Below are experts of layer 11 (counted from 0) of a mixture-of-experts language model. Rows are named router (the router's row for the expert), gate (a neuron's input weights, with its number), up (a neuron's input weights, with its number) and show model dimensions 0-191. Each number is 128 + 32 x the weight over its row's rms, rounded and kept within 0 to 255. Numbers have three digits each.
Before each expert's rows: "mostly gets" lists some tokens that are sent to it at least half of the time. This comes from a sample of Wikipedia text that the model never trained on.

# expert 9
mostly gets: " University", " School", " American", " County", " York", " school"
router:129078087157134079146161123136055144147126105184099089118148091081141166130144134094187204102169140074141157126102164058120175148107110165123136221060130160149132133130103109143099108132182071136109136146162073113108122118099092101092140160144120156147107159046158147131167097056141119148115076095104121148152131115128139097094158095099120113167137144139094201163103115145107108196134091096121166180122113095120128163112161111124064097145179097104151096164156173114073145084111134125189133084128149101154141158127139117124111143110095113131109181100147121168150079130202169157
gate0:103147154082186143125145134181182119112138085073077125143151136105077136093118095121137117133125079178095121110113040162108108107142157149129116186136118128087128151134080074154120122135130121102161077103075114125112115178074176131158141101103130115113132145180089144118108153179098109068134100159163109093100122134078187160119078135150163193116143123100110081103129142107112101119113153133165237058130119075180163077127087110151178164095126131138125108107120113063104141123141148131150119104097198097091103131135124071113126143148134206136104117159104160157059169095087128079
up0:130087137113102112158098128110147082145172120101049131120145152103128139138127132151113160100166159132158109164116131155102106090130164078146198162158143101134140148143096135086141141122153142195136149159119114113134123113113133214146113180162245144162107137079179130095086125159167111101126187171123192091111067151132125111134066112100063138097085079123118153181096154172121168106166136147091134168117174084141140098110201094110090148150101156097110144157142118072092085145080164166170092137127075145150119164141112122153130183158131123139129094162140107130124024138169120145

# expert 0
mostly gets: " S", " D", " G", " E", " U", " C"
router:114172132140152152146150086157111116130048068130101125163097150115153160098208081159116096184205159153147111129128109072108145179122109117176138173109191078080092079126117068108144113117143143075120149085131166126153151119132136137146104091131130121115120099178121119135137166112109081143024087117144141116148093132071136064060163132158090124112098143118122125100139147108080070120191106142094175142120161147128104119123111159152174176084116128183133089083123113124101118141134127144089150111107086170163164117095169151090124157164087152091166103153121057175101176177120101101
gate0:147108146172118109087159138146125190116092128190139121150126160096189069110110098082111085125168066173111104167114157155131113108170168088176139118145118147184139112147172119147113158081116142155174174136125093148162124104176132125114139129060114109050107161198049123088135131181062130169099133121167120088139139134137191099094094129136095115078128118074097138150115119158094100149130164120138124169147086100111110107138079118163191104122161178089103129128062118114101089172100136144090113155168117166070089155120093110166133109112118187119125138125165164200169076119188114122
up0:156110120110128150184133132173144129136140132131136104178145120102141084116085128133165149166102171058121077085153102145155157141155091065166143117121147084125141116161154165145120101133171065125127073213111176107101116169143154126137141103167163113173146202074164123144191127163173100171115117113165113146096067108086143154106147110185098069125116104163102183062131135056190098082161074151140152164126132118118133152144134110155170090077151157098160119116102090079088158102074163103153097120185140175136145120127110152140143075112094143185160163126176092100093151099096133137

# expert 15
mostly gets: " Co", "R", " MF", " Win", " %", " Ko"
router:111176131140162121165109092103166131114080104103078105171132100074186120139117083164142143126184131129118120168188142068132173144147167147140190154124133080106109144146090120081132107130141178077150145137161148128116158130155171165123111091099155065128154059140159169140153136132142176057000078124147158150137119116119112118104079141122185096120118145097110173094094157137072116185164173144125084159118144149138143116121112119123080135117118101161155129190079116129114123173124156098065148088087075121112121100128113176127094076122121101147122155139100104141117176151141093116
gate1:074136128125094107123187149128132148132134133187115170137078127140094179092119165141099121113095126192157125185101145179145168131148136042178119101092151119107131140137102113100123121147151156098061109093070073163088080128097165160122124097138108127122147130132135163088089118100173119131140203133133122084131184097126094200122149133112118117184102124082128065103115066080098087102127114138078148100150110153128136203174218160169151080147125114131157087119098149107125190157111150173111151142128107148139115143122099197168088081101126079053101141145145117104118083122094174115
up1:185121140122064117114050156171161135085150111076146112218137122142177127102149106117125141100114132148133167102102181110133118117118091127124171161112182128112115125065121121072132144117099176127165133131124100133153115207118134136070151151172058100146103136101109109156142134133165075100101114070147148138099110145112132109112140148146127133115150120149166161097115074128178148072107141087124134107134147133169124091170084117063151140141133166120071149103172110184113086081120187123206113161140161141122156096113072200144163105148184133183077067122137143155087171093053093105

# expert 21
mostly gets: " \"", "==", " (", "===", " ==", " "
router:151161172088111109082112165186175188120100107095089135142099148133132095149076164147156086166135173148185137130110119176192104109125140139148141147176072144151135154095185187153172106131092093124120089112116076082136128117083145119125168126156115119114163120211149113182144128150094171161118137176102114055110156090226152096138168110209152166155139104142101170133084109104092119184155108162097033129116122112109106157147122136122115136142163140106130152089138129146101107144090085131125164150135100150142170147054168116093122136168077138135094105065105125155118167158168136112
gate1:081199097166173154172136141100115138129123115150090159146076101172114035160126145192119102094161148199145142151141108130170105208177118160156112091146112109154168138127197114162147130112182147183130168167128155098155175158109124128138112075128184125154127105165135147097064147100140165145134153124095154106125097129111142139128117136101146133159124095108090061123167144170130075058198127159119145165144073185099037103167178147151129129113173111083158123076076119119092168103054135161107125117106122142117158095122103155137131154101133141142158156123063117140162143158137131120
up1:186113121144138089107101083100154027148112173117152153148098164146158139100140068156106199175199142098105124202071135090064099145114134166159101110123172082132115073079138129128136158118120145085091118189159118144104112122105126139118130146105095118146128138175128061145103130096131123139097181157139131208133108161100086091168123076147099107115129144195185133096114143142154134115132075166158152149120147166144143098065077121141114160162136137142147159161083115150037142143085107173114167126076144100090087127147127128124141144108119179092105077083115127147073142153095106172

# expert 18
mostly gets: " William", " Robert", " David", "|---|---|", " John", "---|---|---|---|"
router:128193143127109109136126163119187176141152119156137145121111104105177139141134116158147094124152140185068189198153136125135098193102146193152165158142113027080151087116075103131093130121155118121173129149164123144141178140217126094122136125132112159097143184154149190128122111103138125133103137143161131185131119177169157099157117180207127093112103131163144107119122124136119164124178144130101118124139126129086088190121147132143175090106131087218116146110116146146144131145136147126067147103140069091068137070110123170137152140181155116111048130118187106131108175167070143099
gate1:111167109072206167131133137111138137166101143108141129116080141135159168144096186159142160172143146123128130130145072116124084135136125143108124115120110093085153114184092126107170174057089133103104100106128134167133033184008104132125123138088104105131148081079104130131142150097128128131104164079123107108178198142145191090096074197103167138121153124193144078117089167108155143131105101135119121121123146152152133135155155094087125117096092122102125094106148137099124050145133210103099143128116079134149140088095135136143121125153141067160088113200158119098123148165126120053
up1:122124135162126066043170084066169146140133158173152165130143077135158179171173105132062109111110125093165131151180130101139136157157159127104199095111100126120112144159116137181125101168143131119096124104116132148121163117161075165166186143114109119143188150178140134174077092142124162141103128099133205135087118103148083202087105096111115113196162104168135182126135174203069107164157152158059127159140113090125109117134120143189109075065130117110103115147173142166100147185099086139120160091177163109127175127157166114087135132099114124073112111134121111156135124153124121168

# expert 22
mostly gets: " this", ").", " each", "\".", " near", " This"
router:162094094146187135143158132135142132144187136142098137153093188157073129155130148137135124051114126138141141101115160189118109123156129095108123102164126210136077159131157205108126106115044142140136078133133127097106107158122113079161134080095137055093128131106073093117160143101135098097171072119130155130100078169107199200111136166109130166147176090137156114154107141133162091080154161053172126163106123108127160137077086120082169122139174146071148185133136109095128137075088177161155150191139146118112108072140179124156096120121110109175151161177123106137157116129176124146
gate0:120211164141155125104173144095093093154130150108177136152135131154129109163148126121091152180107113139157130085111080146133153132119061126139088113152062048147107139174108143108105129148101143114084126157124087127087097081172080124116116196120100157109140122127154185100124145102085155147130157100156117165085084089105118123129178210159152123175162127091098075153073115132191102171108116122082173144148133102074092113114165122103085125125146182105156152117173136063102072115183183117149134153195089113080053147169109104117099166091145114160131156130114129147139111137069080165
up0:134138137121080212140152153088130145098031087136116125099095113099156155118132118113038097128114135096133080085146180135144096214115159137134110130103128162129156109110107112101137190118122192134171096116176128112127138125133115109149072129096113161084102147106111085137151041135097095127126103156116164126082091168154125157054161085134088153044152086090100114155141191100150120095120086154099107081133133146099149117127116135120117123115140106109079116145120130146018189142131140077159097126190122089120113123103151122099103123157099161128131072160121120078096194158123146097

# expert 4
mostly gets: " ", " (", " \"", ",", "),", ")."
router:153152134114096141094181159169077176142160157128165118164135119151096065117136140104132106176134098112138145074159112139187067103136091108105118103162038140135149132081183152137195129138103122093113188078092128139113100146101120108101096117123083157147173164225161113129121094167089113134194151146144117079118204157132101114157120126122098119185146081160145176159093141145135154199178093141149053064123105138088124110181156136127150154115088127129124172106141071153152071132124165144108099158152147086146126116078124130118123172117127126133111174133081171174114119075106176108
gate1:125121131176086129133141160124181138107038046074099129133128119076116101141165095157153108142124182144161155085107120098098105173136107179103153154181141142135077161122198115103067106125081137075103084141075121173101104114135085132147124120097116126110148118090117147122126159151174142123144052167149104135081145131086113116115093164129114108096114151102107141049133119140132100096146112116204171125103164150181107090028086105157098203125153135138136078088173094107155117128186094162162106151115157143165080126152098091091181108173154112137162149157152104146105133147107148175
up1:078134129152082153140163118065181161106097138139112148146149197071111115114103186111098129091150102132138121141140143102102090165079121149109133135084086095137145134163145116151174148177181140125091152120160132077181120088164153109127100110131149156097094104100123114133118110102076086088115100166067102150054106193092094123116134190097117061205082108142113141149139156078134122099164061170153090061088158105185150112134099142138149090141127190116104120106128118157098154184072120167100163070200141144135110154089102082102142089148175127121150150115111119079095141157086141110

# expert 13
mostly gets: " she", " who", " 20", " He", " She", " 21"
router:087149135102102137140098131146124069117141158141149123078161115116169153187131113150087128140187146154079143147138100121113140111114108161150145139190129108141154123143073102141049121115149145092175143096163115192162174121178150128096179132127070133102134174094107213144169149119155119155069145108164084138128125099103170114105080183195111134105149126069126133123106143133074088158166101115159135088138091159193115122121135071134109095080097148170128125154115114117086143157195165088150135134146036103066100118131129197130123062136102134085084119137162127091155157186107129063
gate1:100125087156108133143146126115116126138148110120137156145148133167076105069098148144123146118193110086121085125098127045133125104157196155112129105122115145193087120115123094130129140091110131052095126141093202126163123131100115189141125094084133120149113094118139120114098072110125089160130138117118140112207145062120113143176103095138105160103156194105164084103184130153099141020115166064111115167117157158157193062171107128175172201138123121203097113165089156117111172140144107131137106155121124121121110164100123106123099117195149133081094112088141091149109062080139128117
up1:070164130174122123094174055093112139147136151158114183082149139160147157085150155123055092173173110129129094161164175178111138070127139117138127067156124168158146139132100114083115109098145148125142084143081106107077104179109141108127080099089117068125125122055118116109171133103080085122142104151090120080155178147100141082160165129117080166072195144107145115159123144120120165116161130143106051148116173125126108155152177155121145092017175145103124139163108099109155142118138098166100116079125112165124123108112094130153153126153130144091106168091126195184069144087099094144

# expert 19
mostly gets: " such", " British", " American", " new", " or", " are"
router:174098130130172080145100068129094183126177147141143112100127179105083100147147092152143150160093128119137131166095143127102133159123108131159098139106123154153171169143098124133086166135121172175114138177109075110116058105072092113117072112170168173130131092072105089067116148112139161164172153144131101130113180068124155175109166084073125150107145149165138152104120106131190107135095119092129194105099136131129110159109143135127172168186118140068172171133084136109127150104134132177153134137140245151124133177100163145157136132069179138109148194161127217131140121063130135134
gate1:152138077114076141052116162170126120186052132093068163108130135210109168126070149112173073116150121115143100100144077076095210079153180119136125140152144151135153172115153058148126081122104160119198134124129085140142151129100172091112142141091090123113129093163091106146118122132135070093095128175155126095100155177037140085109143071108125095128146074112146143147120114107084134099157119105090151074112132114120215117132172146147149103129146099118109120104133148151120114168142138155144076103130133067117087165111126089090108131120104125096150124084102140108168137215149138105
up1:131147161093218199105157151143136103114155172107109114112144134112098077140154175105127133097143125118198037153123096126142120099096130112138115158109119158152165162094174141105135110109138132118113187093097035184146149135107162075111133135150109136140135142114186087128158155096116123176064116132137096076101179153122151107134094098158100158133184163142145153126089135153134087105172142140119067148117131137105105072101099064114087193126086184145160174110117114130134096097143090122105093163196107095147125110109092107084114156097065043071121136079135175165134169128153150134

# expert 6
mostly gets: " the", " The", "The", " his", " named", " This"
router:097096128132108138153116167110140157169236177131128149071174172178095132101164160127146155116094118103111145079102140222112151178125156126099093114119117116130158126094151118146119114120129071186077091148097090162156085110161155083155142152102120161137113099057100122115063143067124123148191192130123136106129131143123170120170171125137102157095085091175151133128149096109119134106127109077093173080100084171108211120091126115119124051118117129159109109157111134111165153106180142117149120132185136074140147113124131085150148154137178130157139160130163081146181045111150174116
gate1:046117167193137109076080098196113117158122163094157161151168111123156140148151124152142155123121133095127164112098155081135138128111126166100190128129060109151107094072128132153165084150136162099153123148158078147091112154144089158130103120119145100105132107098162185051162181099121168110128196144134058122099095119105110083106192182126160115164117152101125102143060121124087067117155127133083114161070097182138117135163145157143131137100179138089135208117075169128090154118142138123146128117153102077058128086117138151118089164152174137175173154130065119129107091118086095117
up1:161146133104114170129136134105120122137104121160172082128084194106142161128066130086130159180138144125136035113177132169121133118130132130172147108054101151146123142102173145222134203103146112118099106193161187104163148176089130131165116134107098124145126143043110105179139130128106159064077103115143129117128087150089108167208101101124089130111114116078142154113134112109105091098147146174136109104132112147102164130108090141116178103136126051104095098117144116146159219097110088164110096132070155183113156118140195123106105072126185123139119132134123120181150093170155148116

# expert 8
mostly gets: " St", "da", "j", " James", "son", "ko"
router:131134150105151125134088107098136111087110084110094108176128113089177121119140123153110133133140115126081085175195115042105152183081133171160117148105149066098093137212137110106050145109156128103132127142143148112109150112129095219100103097152113125107165136098098109148115122138111120124000096126163110120139106188110148148079130135188164121099117107086137071111073133136123109168127114169140180165151157088098124116083151128167163152114118090194097134119100115110097111114156122132094172123095177149129090152136098200166125098148164141106130094177149101157118202173155127119
gate1:153080036151147138132161095157099085059164189081129132133116166130117150089067167131127099128177103116128083141108139142153148161176102096143140132092103184174137207166162148165110185090102142145147201120119080104159172132105099185177190135085138098145131117127091136203120126107112148121127133099127134146136161108181143158119135097151130200169156084135139143142174177124127124155182093071118213043097094127170138113142117126111144161172102127115140164145131126113089138097136137138115084128085135139171086145144139069063106134110107110107124157118137164095091147152114124079
up1:129149091168094096089163202169140101190141031085077140110131107126141145137140104157148098139056173136066151078130118133067130124090082143110165175148115092149140140118101148130098121171178108113133174162173130162129159096183185098138134181123150144092129144113101166153138129160123162089142131143197139148139172154115075153153076119070078135117142159153113157122104131160136149107140147122100157166147115092111096148110169105133159146125182097157125144134158181118154118093182125122118127124144106105061116151144140093121054107235114116118088101164181165075076169132169144128